Below are experts of layer 3 (counted from 0) of a mixture-of-experts language model. Rows are named router (the router's row for the expert), down (a neuron's output weights, with its number) and show model dimensions 0-63. Each number is 500 + 25 x the weight over its row's rms, rounded and kept within 0 to 999. Numbers have three digits each.
Before each expert's rows: a language model's description of what the expert responds to. This comes from a sample of Wikipedia text that the model never trained on.

# expert 10
Description: Name-initial capitals, generic nouns
router:539495540474512487503511467505474512493515480503450509496490494503501498480480534512488502479550533486469504466503469512493529561474500525463523482462478540498478519454520469530483432526506540
down0:552450487489496462461481508536513514486477498468473493487507519483547503484483513486506509509509471485497510506479528516473470481482429540502491482476518473520521525503508543502465476536461494
down1:543487492516490447506502505473489490493532490516519484542506503450482492513486503496519507469539522519477539540504509445479466482497502509520489532511505504520508478487511577486521507470496503
down2:506536423494524473483518528488518494505492473482506466477482492515513464567482503493453523524510482512503523489473507476481484476563470500503526514517501501505507504541538482476486485498510480
down3:480546477507493518486489509478511510531499515513493485524539504496485459517533548487465499544474447523530502510504441574482529494516446486492503492507517509447478513520489515532493517462485476
down4:507518500502529497555525490522519489487503458450502506512500497456485485507509527480496537557526555499491496519508505461463501491494527449501508509469477499487477495514464505529465465507480506
down5:481490500463525499468515461498486487494524524538505550483476464521482518461458520489475522533459466531514518486548494509524524537520476478530478513501523531523499519545511506474530502479463474
down6:522521467533464514514538489502528518512474506477468490523527498481448495530511487521524477475503545449482454518517533485479529489495546505526481543491508513507484508534485537511521493496491502
down7:485505505486496489522513455513501530507456496493508504523455531513514480467511501492496467512555500456489528454450507505498423494465563468511490506490433518521494404527480455485539472516508498
down8:461502484497487506492545534523464457518504497501464477544507536548512472468477503500504538545503490482521537513527542509509542547447473467425529567531494492555450475512498504526514533464514524
down9:492499521448539487508496513499524484458529498522519513516535532474497511502510497461503451531543475486532493480486470513511510497483524475576515533497473494529506521529516469480496552494484514
down10:508516482521535472523526522499468454481524495493522510435464499523491497507484522474504565524516486479493501504483529499537523512499509452546497485474482481485494441493477492471518507483483498
down11:517463472513512515466505453525513551518493522463488493483476506466445461506489501528496517487511543463495505503491471499447500491480508556545525464517498529503504444454511472519482521484553522
down12:489488507506492490489546490460556462468509515546486536529514483481511485520525493499464497502484493523484510485503495517501480516495490495486502520475508517533524524525510525506530523557546531
down13:509510444511476453491494437514498488542492494510521496504476497496503469515520514546508535476478485533509498494513490495519507484444506504518489492513521520525521508520490473518489501486498506
down14:533510545502528523456510535554507485520490522471471504489501486506569497534529523491502545496526514469504469438472500533537535487506524536509494466508559490488461469473436503519484483542453499
down15:508496460500478517518534470481522455500555535487478529490497459501499554497503528493502511520477497499489486487485528484521503520516544500529467498553518508499529538515508486501510491536491525
down16:524528512460509527469542514534479534494492464519496449477506514495520479477511522515473557504505485476531492491474502512498480490475480470483503535500439502490485481501516495508478476509482527
down17:472509502545484491514490506489466529498484536484483510543489514506466479481507480498504481497479543505513498495597487492455553500520490476494524539553521522473517518532452535489512503513502458
down18:490486507457499493462427509512508511498489518509487495496477482546513507491521527487480473501542504543515504495515517486503508516552485474516491505490551496457483528506516494486541473497504507
down19:501532490490504537460449502473492483514528513492484482505529515498505505535531514468503486486450489519512527507535475515467531522490459465511501505508498481480495486482501486502522538470540486
down20:466472497474516477512555559505528510502456507490496505502472491513448495489459490521460475504458516529457478559479512521500518478485511495501487533515491540469430532462469513488509502517504494
down21:576513505474499468497471531517470479490513518546494446493491529512512500491504519506475481525509489465532513480466484476518446527504475461480520509484504483526518517473496536476520523510475512
down22:545513502511505480504504492496529521563552483483485486503544508549467509523480508439517533490523480505577480508500430511498510492530499506518513507469527483523487475464476519473527493494463542
down23:533515529474507519522527527548488505544524495504513545482499433538499492525511500476472494437488480483499484515510502531504499470521513505515480540554497508519542483518507489498518510499466472
down24:521518492462511500524525507518507481502505450471514493531506523496456462490473493505486547486500529462462461502506475528466498481485482561483477444511495526482473485489498489544495496546477470
down25:524474506534451513478537518495453499555521480472513536489512470497542527449531488465518514507483446516505494483476468506481570501513490504473532494502517548514496511488521518472481512464480530
down26:494495501511481544503526532533501493518555499421479509509519509525490504478500526500459538497525525507511446504515493491497524488532495549521515479541505474527524499482478494497502475523502553
down27:510509473481493483465494494489480551544449474503522452521517461501517535475538501497494493488491490513481503481475488516503511501487503536521473438546516466499528509500535490514462493492434515
down28:544519502524477483491525465486507530527517523540507537501490518510454497537445515497533490460460516489525490546553510481457488515501528479498464474491532487516535494457525509476517550464515517
down29:501475522538462479496505525495463489487488497492511501491462461509486502502464489477474543494507525511454458533459517476483479442487460497454475500517501499488487529521507529513499535509521466
down30:517483544490508479529527513522478550552475491493480523512495474471514482501519499491527514539490490538517486507485500475496517471539525517507500504538477480533521515564447482506500469519528525
down31:509508487540505510515544462533495482465477480476504514489480475494534498493493448483507540519504500485502476522530513531501509458525508465480520494508507548498483491496499505510511474500484478
down32:498510544538525525516496506466488512496520557499498517475524463463517509482525532531526479476480498523501501485547482517508469517502494507505511469512474505497547513518499488519536502518521451
down33:503541452519496506506489506514523522499472516481511481500478490521462469479531494523546528542533499481532513499525489479490485531510475461515476436499464514527557474482520462512509471489486458
down34:471472561507470500540499471508474495529482545469459513511457543494519473495516488552488502487485463557490507509499467512507531520506484508509494465522505451488527486501518482506517495484474496
down35:450534463504525454466532493511504464480545457519489492495513470532487516520485520505508496499544545495452454550482490511476509525505483491465491495476468496552528464513490545503529502533503539
down36:475500453478532479489465532465511498526518504502517493468498516456524449497498526525487505516525510520547482485505508511533486436479471459452503496492503512492488524528508527530427478530460499
down37:505502532555517499493511505477490493495512538506503503472543511502441492475533522476524527505511518480488483479461516484524548485495521462480495474505496479484508518473548461463483516491532526
down38:500491507555506524514478517523506515511538479529480494499502441505493502513484517485487495498508512472490495519511485483472490493457490551496532489474499498505480467499509567529473498487556479
down39:479495527446483486479470483477522486532527522493509532536509490523486527505523480510508488516545488533505473484504466449473515518512475526502480522494516512529537490511481465483441484539502498
down40:523497493467504496506502541551494474538486487490484536512503468498539518521460520528494512513501502498492504460502514528500526492504586488490468497548496476492495503522495499513484508528503488
down41:490527480496526491488496531533524480491492555498451468526506493495506496495442431477532543488509487493499464503535481540451520461473510484477505501461478532499491498554449478527489483511518485
down42:504500483502492475461494505535487476450486512476478434483487490491508522476538507476537488531495534468500496467492547505536473470495566494520522535510477494489543468500519473510489467459488519
down43:489499522501473460512477470487528480489518484524544517502509472460502452468501503480474498510527502496546456486483535445516472473510502525504525511490558502502475506495525529546498500517515485
down44:498525528442522495527507476490494510515500546501501477505494476466481496508524494523500488491479516501502542522617503482491455503499463492513518482539458512474521522504493504549506482494465513
down45:491468526481543506470489515548471502490486440481505491487521502459504530473498500468505534483499518456500527512496489513498487482514503510500466491528491497498465487508494502488467497482522464
down46:463550487506531525522498506492509515516526475474511524487514506491524503548495537515482498492484539472529517451511481495470506504538516492513475497529526470510487492490509492499498488528520482
down47:539522526509529440487487484528510490471490511505510485527515484506517551497490483443510519482500467506501529512501481512460500545497513500491504509518470492515518485515561491488491486507487475
down48:497522483466490486490510457532519526496495496496536562481498510486491495507488475529490457498499481501476511500576492459480488474547462522468521470502546456518509563504511511490473557507483440
down49:499494519501491507482490511521481462483469519538508500502538467505504456495514491474494478513422462527481473536477477508466521515499474538506536490500494522516547545555470507526521568481507520
down50:502526508464499503522486498487474482499493490454510522473481471501455496495520480462485489508509496525508481523484499519471547529448506471489487488493525522492525504525511506490504502512489524
down51:475464481533468523507499506506481487497490580504481494526471525522490532534497497496485497441506508524525477512549469495543516526514514516511491497499514497519466473467492464524498522488470503
down52:513530471512513485501489506490498533509485520500485502476509533496467532485491530520466528488506477509486464515469495475497517493487477476483496461518505478507526544478478543469502509505469523
down53:518508492493488488495487519548532491514519516484490496539510491473482529502496498475542456468494500506539513475529499510521527486469531495471529519522462525506522489499509503486504491468526484
down54:503509500476540484483460505522510482465516488480538513508502485512497534476523520500539490510502545530465517495501569455486451496502580480522498511554480520491538520521479501494542494505484490
down55:509495531469528484470496472470514537497517522493482457490517481505504525431454461505488493520522484478527511544484459526490500523539463440492520472510493495545468509519507497542469497532520493
down56:517516482495522523505488515556497468513505495492522489522498536483522565546466506518502519510476475486467523502518501473513491504484533530526479505522507520506523522508538517513468496462479533
down57:515493533438554497497502526507504468505518461497532557489472534471511473466490498544511550487502522497538481488494495541540453524504494476515490525535516497501476487524495546472476507515498487
down58:499521484519511512498478523505481452472516513520492462501502532507487541471532455465464493451481513508500515443450500505537529552520491487530467447484484544492480504475480527490476488495502489
down59:528540500454510513498499511509476480501536492509512464485469525509444505474526504484465468538521513482500472497479539507465473484459453509486501510455494487500556517476519473484474513557477454
down60:514501509495536491468494499500462522483464536493499491473547471463495510465513521466472464510460513483482453532492518483499497539510506501468537480543523455493469462492536479442527525488486484
down61:473508503524511541505498478484521544532478530522496468485527431502446457476486477496480499486513529518497495521507487531530507511480476545496562497468562495491493491549499517505500523483448513
down62:491498494482523522477488522515495472466560498499513500478513478478454540538508526471457503497511486534485494527500512449550494487497502490503486517502529514476526536473490480468568528455515522
down63:513526550472500539492517509537491536491473478534521560489507463505494497491525472561481474463537487499504502503463507493497450497485515506507477480520495493508503566474514463523498501547516467

# expert 8
Description: Name fragments, bonus track
router:535484532457514496482496463523467514487516487500452505527514495507512499465493531527492502456560549492474492470511482504481525582478483518467517492496489540484478523478529472522480470522499552
down0:528486529469515482494498518515498517490472496482472489512459512519497488458531496499475519535452454480500547484458544469512471471492493518493523495530502473509517523515544503508508500490464497
down1:524481490515541476509524477503491490481524501528507504499524493502497531507528507498498495511518533547498463500519499440481505519485487530580485492498539488501475507499484553425528461488483515
down2:500552484485510495513503538532456503515513496518528463479463508495472483524504552481482507474500482521512456549500522482525495461541471551519560496576499474480492548503585503498519505467478453
down3:479529485503494511478505499483522481507504494543501477535520503501509505482504491506474516551519464484504508468534479521480492462507501528493492465505482508500486498488501527511492500461489464
down4:480506524480506468547496511461463510506532515468478480550497504455498515502513496472495504536508515481518468497495469458473496474509512495535500487517492504484498486518468539532452459528462491
down5:493473487479501529492498432510525506528511476533508528495504471513511511458489474518484477509500483507485511484497477476497524473461454516518505503575502509508514512538535528480516492498487492
down6:539475474555471530512517497509492511502522524465471482492505523490499493492485501552502479457500533501464449534503511486471507479518516521521493498441536465512471541506478482501529469506491492
down7:526512502454526505506524490476497509504486488498526511488462532541521446468476525532500474484514503506515502466471491515463452466479518498521508522435483507474527434541509498503497484541492465
down8:450514489535481510480514444459491476474498488496527482496489500496544446497513483503512529489462502509562546516538514502526492534505465482450533526495505511541475459499520530526533513466516477
down9:518487495483533482501496524492492490463507500467503528501520529487475517494512497472499463540505519498523500461496490496467499522473460499510544520507484468472481521505508518460508566504493522
down10:488513450490524488522506520501464474480524491475498466466510529548510501498515472505519511502465495492493486509483503500517518510482474470526478495491531513483531463489515521510488499521486516
down11:533478482545490513452508468509510541498539516487485450496528535507466515472514507485496515445495511497561486479511491498437516482526488549513519455520526542524503465446488462552466461472507459
down12:499514538478487517499517487486496456471565481511498490518489513468524528499503521525454495518467496489469508477475490483538513513505484460522516536488520538512516517516478506490514499511533524
down13:515481432501490463483521436495528486498488488521500494505473461489481498506517494503505505526515477533529482504527519522500541507469497495490520499517539497525471518542490515556478547515530503
down14:529510511549500554499499523521470488503492505488484498498514521534528523513513514490493508520525500506468505460464465480552535505498552538486491482485519472452452523518508485535468508572462502
down15:493520486448497495530554500416563476472528480537488524488500468466505521491499545503486531545502504523497478500498517515522509529508537460506463509500508504475519539550496505497497493480459513
down16:518508513448504527488527460555517495469495506491501486477501547535529488533565508504477540480494506485532492487494469484485495515501482508490493519512498460479517447479489487488482509469472523
down17:459456495533494541470520473512462530515476521465507481555491545526474521480535497500455510497473503505518469496570546515474535523523488486510486536503489497437532498458458519478506533478479471
down18:505528495518506483490429496484515472450466531534487449482511480543525494501545487508464496543537515503523507511499550498470518500510498509516502482531493505487482510509456496463488458507495490
down19:525536483475515523486479490473497494485511533514519476459499543509527494486556508485496477510454479502511520490525481479488500511485419489491485516512500536458494485463517508500491561508540488
down20:487518479488503483463565515517525493492428482514505495513479502514487479503475493483457503528466532487510502519492502515493513522490517493471498539503509578472472503463487471444511485535478520
down21:517491513495499472510489526514478497501499489498486493504473510489470447465530571473511505511484490504513530502499462501530451539487478482497494493475498459498518472499505503498515535523517519
down22:548513524504488509498488497461502521512507494485496477515532461511471493483504509458518518483509496532576448506509465521493528500499484513543498542466527525522511480441514489501479504495485503
down23:563510552507482566529517553536467492523498527507481511483465465546499461537524494450465500440467489500540455517514469527496494497519505505499490501541501509467519460520518492504517484521466477
down24:517554512426495482507496484518510530480492477465468501511481512496475473505522498485484546534525532523486501498468465515483506530490466528491501473495499498478494462519542481495512493520471487
down25:526487491511473492500503502528475501511502482493502531469483495506537528439522479478513502499523441513531511471481508476521511532504466535465523489520495547522495512502506509475487473482488520
down26:491511475487511558507547498525504496488553512462474507512517536479468514504534502523459526502499523527534483515534495482507507500513537543540512473526513470509499494468498511498489501477508544
down27:495518474481510500507474526493507515539474489541505446511534495513488518468537495484502495477489475526484492462504480501489499516487501569514473440481517456497555525526548511505499498507456547
down28:509495496507468525465527462479477498525492501508535535518506513509469505510521528528518458490495468500521531527510520476471445518503500488472503495500527462486527523491553544465514529465506518
down29:468490535516422523519490503507473499498471513528530477560504466497538501494480535507533499467492501494460484502528514511489460451533504506474482471445517497501500532493510506521490510505510456
down30:509505540494499525535500509551476530525485456504481494512500513468524493482529481527514465522472466496510515498479508482519476477486489547492488445515479448523547521533495482514504501518512485
down31:547520524500503507545529481523480451437476474497530489496488488522577512542492460527485499536477498470501515494513488502475443480500516500472490478501524525533492458508468500492479496490497520
down32:457491512499499517523538516466504498481517519492476483464532450453444499459532519524532480535518505531491505475514480483525504525441491518509484513465476540455500524540494486532494465528568513
down33:502489483517522487492461507477510554500457537523535457452498481486447495520562513523495498531490447489535535487457525431487467514522473477554507489486514529472532460462516494515515505463516501
down34:468508507531470497551489509520514497551485496477422490526454480527544478495489486539470499539519480508526503506506504493516541504516461482501500524527540507497506516529500497486518488479487499
down35:457493473542485498500513495489520514493506531494520486486483477499520513497524529546490497456526522511517446545461483507493505498495484487470474520481488527548500510487496494527534507495502505
down36:477507479498515508488466474509515464547476511508520520511513487477503481505521509494505524526528520490504528440469457497480505449438489505475483497483521532469519518514508497463455449475495514
down37:510497517498533493492501539503483480506535528504467506477509467527465478503530545547520530545489513464521473434512495501530499490481533511536480513510473492498530466465535491477510455506520549
down38:524482503553499555496458529539552499497516540546428479536523507499482485522541525511469500472474492485522491491495499488470508486485499568485523462485464489475505472474503540541485500509530476
down39:459515483448492494533447512502528476481515502514497489553533472505473524539509495476479502530467461467527492470485477491457472555517477513501512515456525512483496501496506453510505462502542521
down40:496489499498461543546485526519490496488462485486495471512489466514564506492455512547536461507506494448489541482510530462480515511537540487481501513516504501487513483534493501510494490531525491
down41:528475550525495517507481533497470515485471514453489455500476507474515476506499438494516488478509495498507473515511477502474555480505504533540546515480521499492492496540461498510491507497514454
down42:504505492487505517468506493461494471450473496474485469480531473476489510502519560462496491526507517536499507487470536482492477518487541511517492532508488500514559470460507452491473488471496494
down43:482512496517499488516473451480538492489538502556505506532490468470516494492463469499494468475494503497544517486485543492490456508488484552463527492518568489474498513542540495538484534528525475
down44:529515498477522526499499499509477459528471495530543496541487467453492476492508496501498487535495501514492531532572526446472480522483473480509524493524492507479530500484517516543525515491460521
down45:510499502507503515509524525558468505515463498498497508489500495460490490484572507481494512493480487497516506474500464486481476478508477506511467502527451504453497485528491475502489492525510490
down46:480507471474510538532513496515471510532534526474527520492463550471505504516504534563485497493496522480536518496519521473501493502523498526503501509526503483520481509482538504506525531517482526
down47:510517511530563497486487486519524550514465553503532495510463499453536532489492525487482493510481473498496517489500489503502495498538477482493498463468489478504514519510482462458504484516505463
down48:477525499500502485482483467532496511495513491494499533485516554497494492522508486487492473494462487499459543484513513455507479503541494540481509479497490461502529534481526490485484541502426473
down49:485492495528518498454501533506488510482501501571524456505511491518465467488503510510465487505462494513478483560484474505465512525522483531513548514495459511507497525549482467472551558505513493
down50:513510484480489494507488437506489476479432504480511492480506496530482465471500477500484451500487497518514523542461530480514533520478494515495483531475474518533478497508474540521531518487472502
down51:467507464510472482577480497476496480504494547506496487481498514503512498518497498456492493493498506528514491488492496504533495503508442549486495516482484517515474488496451478474486500480474483
down52:508508516495526491515502516503529517474510489528491501504500495519440532473501538516473512479501464519503542488540522468527530502506444510506478466586534493502514483498482524512525500504488505
down53:527483447495503513541485504477549490435503473502483492524514532483483503499481508514531520474516489527569482481532490528487495492495538516547502513505510554507488532495465504501484505472542475
down54:515492516514556475443464480508529498513519482514519524501504459506493534490498507523499484503457520533510521570531521444499475472501507517513504516480487469464521511503496523466512504517497488
down55:485470550460503517480490482468502517482544494476475451497534516472479510449468526541528488499557495476517499502536492499477491502523510482495515534491520513516529517532517506540450496568489484
down56:506517455493496486525511504481501474514478477516486513543518502494514559525506535509502500467494482519478504504508494489501512530452516525518478492501507495483521487550537498506491474489522518
down57:499493529507536495522510479490531497503496477552500550486440516528472528479511511498512521456483501514541502463534488504519523553529459485531484494486534483510513494515478519432483515491504487
down58:529511470515494519515438481469485527500526506552476474465499483489512487460484477498499485496480500534508510469500446512496497518516455483524502474471484513483511507502475558484486470468494496
down59:475492516467495483484471492494485478504507481505506487459517488540517483498488503497532471483498486523501526505499495487483487479524470520444495478459512528500491474489497463519536539510479503
down60:486455474504496493502499489531477534505497546499502470512486531484523497517492498480481490485464473493521487508529551497502512519517500493484537496551530508508461480535518497482494506446486445
down61:530486502494486522506503508456520539514480522535479475489532440522516464571497506544496546479483477500493527471524498531485483519506466493492516495451509491494521450553544511495501537466469511
down62:481502484456511490489524478536529468486519487482534516518521492501460544529509527500456510513524505510490487505495488453539484501494495492514506527489486491475516542477543472485544522488501511
down63:497530546528504516503511542512482527494479508524518527489509499466525522502548468555455480471511499495510543521471468499501452487469519519520471497534473473515502551502511493516514477532491470

# expert 2
Description: Name pieces, numbers
router:539494516435521491499503457511483504491518497490441497506521493523491500463493551539486492475558551473468511472523472502490535551473501528462525504481486533472492527456525490541480458516510537
down0:550464521522487472491518524512525499483499522480514530489479517549454518482523514496482536503485516478457510452472508495499519483514463522499512497484467450493497505529515497518519502523478499
down1:511487512547440470493500498508518487480505508508470498563478530462544491512516514466514466487531508508468525489495509466499495501476496538502469502488484453478503462508501516471539481494526504
down2:553496462505533527503489544481530496518501501540466455507498490511483531526516505516489508482497499505518498495488459511485509486556453516499518476508516505489520511507570492486496475480485478
down3:499533498494481504507526528486506506514498480499506488523506497453504476499481505519441498529490502475519451464486472564459492466501482524493512484497498480480496544524484527490485485489472471
down4:486528517496543489521482500497489535493463487466491500540474518459501470517523513481512495552526496464512470524481504480494484469522553456531531527508504527483465510495496493526482474517483511
down5:486494473467523503471464463516500490496540518559497514474509471530538495483480466512485476511478511530516552495512490481573528535517498501494538525554539524514513495554535488531510540478471485
down6:529506478527466547488540501467496506536451528484488513519508508513459477494482512514511477457513536523480458501476533545523516486485527500522492521464518495507472509483458514512564479494532520
down7:475529508484479514507485507485479480495480506542527504527462521506490506496531487481519512512544515515485530446478497519507479523488518450519522495474480527519514462517514466500515536484514506
down8:467490503463481536444541477499455482496506496500527497523525492504542510475486526507465480507480503460534528534527503503493506555469495478440530541506497502531503520476528514520513514526496499
down9:539453484481520483525502538492486484481517494472480489521556532476507464486510498463495463545536501489478502459471493523477486482462494516521537532502483510464517534494524498482486542488478478
down10:489474470487531519508509529504469424463536515483480501485538528528522520492506477491516560539478514478491478488479527489537541523471495465532482470539533490503526482494480496525473517504469502
down11:521487480505500490467521469519518527470503520484499487468511542515469486519499483511487502477523501451539488522501474490433508518498497530493543479499527534501516474433513452558499507464531501
down12:477497493472513528514522489462488469515508524525517514541487531471521496530500472527471496491513463536479505501499534514490487497517475478458519486509521510531513496522525560488541506493498511
down13:495498454515474434467521444490520519523501472531494519516470456484488499512529495508505451520515481515506506495517494492505513499471471493479483478548476479508523445519461500539515507528528501
down14:510516513537510497453485514515507482514487524497462511498554494499510536535490527490488520488505520496472481452467461508520532496478539554516508488451557512500484498497471463520487500550478539
down15:457524494474510488487532484476549444453524503519489526456504497483497516507515505466505508504505526513465473490478502534489494555492548461502449528503511513487522549511469507498502473522453522
down16:539471509450502520495539482544495518502492516533500489491484525531547479514548515482442545509530503493528464502465498531494521482523507477456494497502514478474517473466499511491489481502469510
down17:461489507525514541489490503508479523492537495458505492507489560530489495446512520487504511525482534505497509485538554492470496485491517515519525541520494508484501511482450521449505525491497518
down18:489540503523501460508458522559496467543489472523502510512475485534529539492516497494468463516533494486516462494496538480510506489518505506473525505545487489504479503508526526489511493533507522
down19:481514479483559544495446516482471491475502534498466462469528530496510502518512508476474508455442503525500511524515454510498530546488449468501483471494510518461489480479475521533504554479519481
down20:495476437542507501464551568483522488517447493495482466516501519469514490520456446550454522507449487522501520529514521472493517529474531476493502530516489534476438518429494490490494524519500500
down21:523487519500509473483507520533498498477515533547446483539491527468497498483481535496480503530470505499544506465514447493467457514507455469484506500483491500511535466451461524509527491525465526
down22:527526509533504511467460482485529532493487511489500490484510492505470483527492505438507478508518491503571492510495463506507538480531492497528530526446522510533485483457490481495499518492472494
down23:534482500500483540511519526528467477512515536510516504500493496536536486546514485467447512469467501531531509496510510501508520485522529463491502508555543513498514481511530535507474492510446467
down24:518527477444488467520514520484491527469535530499516496505505502500444504516481511524500513529501551508426494488466492497485498482512498539494477434511517508463487481503541489511531503552491478
down25:529497502529488500488492539529455513525496457490487507531476465519540542486525514462483515501533473515484483460465466509503521530490449527486502491473529536535493521501550512466502528481456516
down26:456469485523529541476525517517527477517567499446479508505541504518447520513498535488450509513495569508469446498492508500530541500530528504539512454496515516505482512479505462496492473497469556
down27:478486507469480498515472496477456551554449474532493478484494524494510488471517503516493529491504499546498500496488490485495510501516492551493463423532519476535535539472548519502517521511456541
down28:475486474517503525480487445486497488502537524522498534463494519510486495496498516470536519503494527492535473495510485528456475492507520500498491529497548489511510512487530515495474516500493519
down29:477486509501485478515499559500513505494482497506503494509496487500519524526509532529477532489492503459490481464509493503500519448520504461476473476485505493460435501551520497510488550524534482
down30:509475563525502495507513539533483537543491454510486505506507489489486492471514514485474490544497483555499477529489515479489473498524523533484497493492509440516524530514506502510517526532474536
down31:518517496506510480506540487536485485485475497511523490507445506475525497530433455508477483532510476509473465540493517519544498454513568460462512526502532532510501499511493507479518474520490499
down32:472521520514508509504512552467499498494527550481499507484520458443496523483530479527517485533485490506491502504499526512498504534488492505501469486523464529474544563541498438553495517532509484
down33:516466480508492490480485495527497497499530515519512523484473488484501468473518505516500513538498476501528463471511517501551479492508481453547491471494473513462540475484522499508489506493507474
down34:502485516517502503522470477490442478502481531456446511488465528514504499502500478549479500497489492481504504534480457496489553518522485486475503476498543507451485513471490503492509478497489491
down35:495494539487515484469549521536522512503498450488454486492541496493513533489516501501508529461502522505493471499479476487511472511461502479530492522505480489512489473509498519502496516493512510
down36:475513473521503520509484523484521493549488517493497505484499512485488470473501484518498511550546487516506497474484496492494501446461468516491480495528521495509476516516470494497445481524465515
down37:500518554544539507497474478497484496519510536481479546482543514502497505480487499452516489522510526490487547484491500498535490463518503466503481487471498474536520546497505478482500483499564537
down38:491509506510494508499489493530518497485536510519469469499491529487480491553539507520470459474491505476483484489504475484508497473483520546467535486466511507506484475545530532510510502473543498
down39:501522519462479496480471466484520494518513508511493505544495474536491524526520512502507483498495473499501489491503468455465514544508453520530505489471540533515557512491493475520486499531521500
down40:486492504449507521508482558525515485493500507496494516533520459510556541495483497527501478524514499489484541471479549468500531486499549489477485485517517471501490519523498509531508488520533483
down41:522513528506517484485475515524478554481456532508460463505467496468520511510471445520507477469496502469496491526501499486474505507501486500499512533471555482502525504518436520511507499481510459
down42:518535514502474512455511546482505483479504483497495472510522521531543471517537512487497484507527511522501503477496503465520487466504539490502501506484516498517520483512527465505512490455478464
down43:502522475518488489479479457498525479468511521508501507503535476438497557492508429480464446524491546506518511502513486482525452478478506530488489503508539469480512511495480524510497499527502481
down44:489495537463497505520506503511514480546496537530508501555498477455513456479473509479482484509478513531488529532598503458504502524499498464529545511517493503480498494480493511539529459471465500
down45:485495509510468508451499519523507506498508471508498511516470505463494477451488519466510525519461441449519506495523464491486464493539498494522480491483511448472505481512455479475472479522523479
down46:438494473453529516545472476494489508512532526530515526481532508499509527490505531516467502475520514474482526463491502482518490531520505504484494452509490488498511534456505477529556494492485548
down47:478511488535518456488493519495497502491477513503479514500497477516499545445511525452458493505463504504488513484530480476500572522510454516471527495505483505535524486555532470526484500530490520
down48:478518527443514504453474488516469536485512507495493523463536554492438513494503495478524471514483521487468501505538513460539486504564472484512534491533546453479497537502502507482457512512498485
down49:485502494530499507490514502518500489504469475553527477509487514504482448502511471541504496537457483553476482594500463490453502508498466522518521510494474538533524510523467494535523560467514494
down50:516522498478502482490476485498450447513507494472541515519504496501473504474515484492487500513498507478501477551502486504453505462463515517527508537471482503523475520524513520537520489539489478
down51:486473468531476523531508533491482498489520542504523487512495537512513520534452509493507509497480518540519517485509507495521496505506528513514498492525509521506444460458490494510511497523480489
down52:494506543502528488505482512500524521490493534482472498485521524475475556491504526503481501477467501499493518526502492449514495506472493482540486499474494470490514551506492508472488496499487519
down53:463519484483493480546473504517548512463484491512486511541491503485506516495512502447519446480517494500527499496511460488513459483465512520490500490504483511499549483497461481491548497477556453
down54:477509492517508484461460526539545509487494435501521511525523476518506535532519522526467486526507495496472535523487524482519462471496535490496480539511462495499491502512518496455540498513533515
down55:483492531489510507507497495495518563515480555482454476506484524481483520481466485520483507475561480454504482517521496512512505512538501504465527484470540492512524523548507545518456499506520503
down56:516513439524496494522496532513515439510497520513493498540535534513503540563478525506507540483490532497455507477487505484510508486460529517474479502491502532507475515540505488490516486499460555
down57:483524518472495475525504523513501464491518490508500537416473546513536472517490518495508533485506521495530508492499493497565459530496535517484524483529523516504499497527456532459507528497501498
down58:492525498485505513522515485480483509462540459509490484508470495476481545472470489471511505499463487501476480462495439516494479537510514513506516481490506483474495497550490505485490503489504512
down59:495532513467506483469500494520473493510528457509486504496471535495470505455454517465501496511524462477490506536508521477511474459514499506452502508458496505511537494497500481499468490524477461
down60:504463506487492509500432534483506481492490506525494500529546529449480467496497519487469481523498450513532462488517537495492458514510485493519495464521557456464497476494503490487484541514504450
down61:495482508509518527513514488462510514524450553558476449494524428495479440526532485521498485497503469511502506521494496513493481521532498517515548494470523488501539498541513482495484511483457482
down62:472543493488496523476505530547520503494532461484509495486501474464461552506495524468458496494522491508476524500476487467531465495524513489479526498530499478474513520483536474477556520496500540
down63:472505543495510510493502558507505523456483500520482539459514493458475515484558498531499472508544520467511500527434523509489448464482499515489507475541530437511536539477497499521506511543485488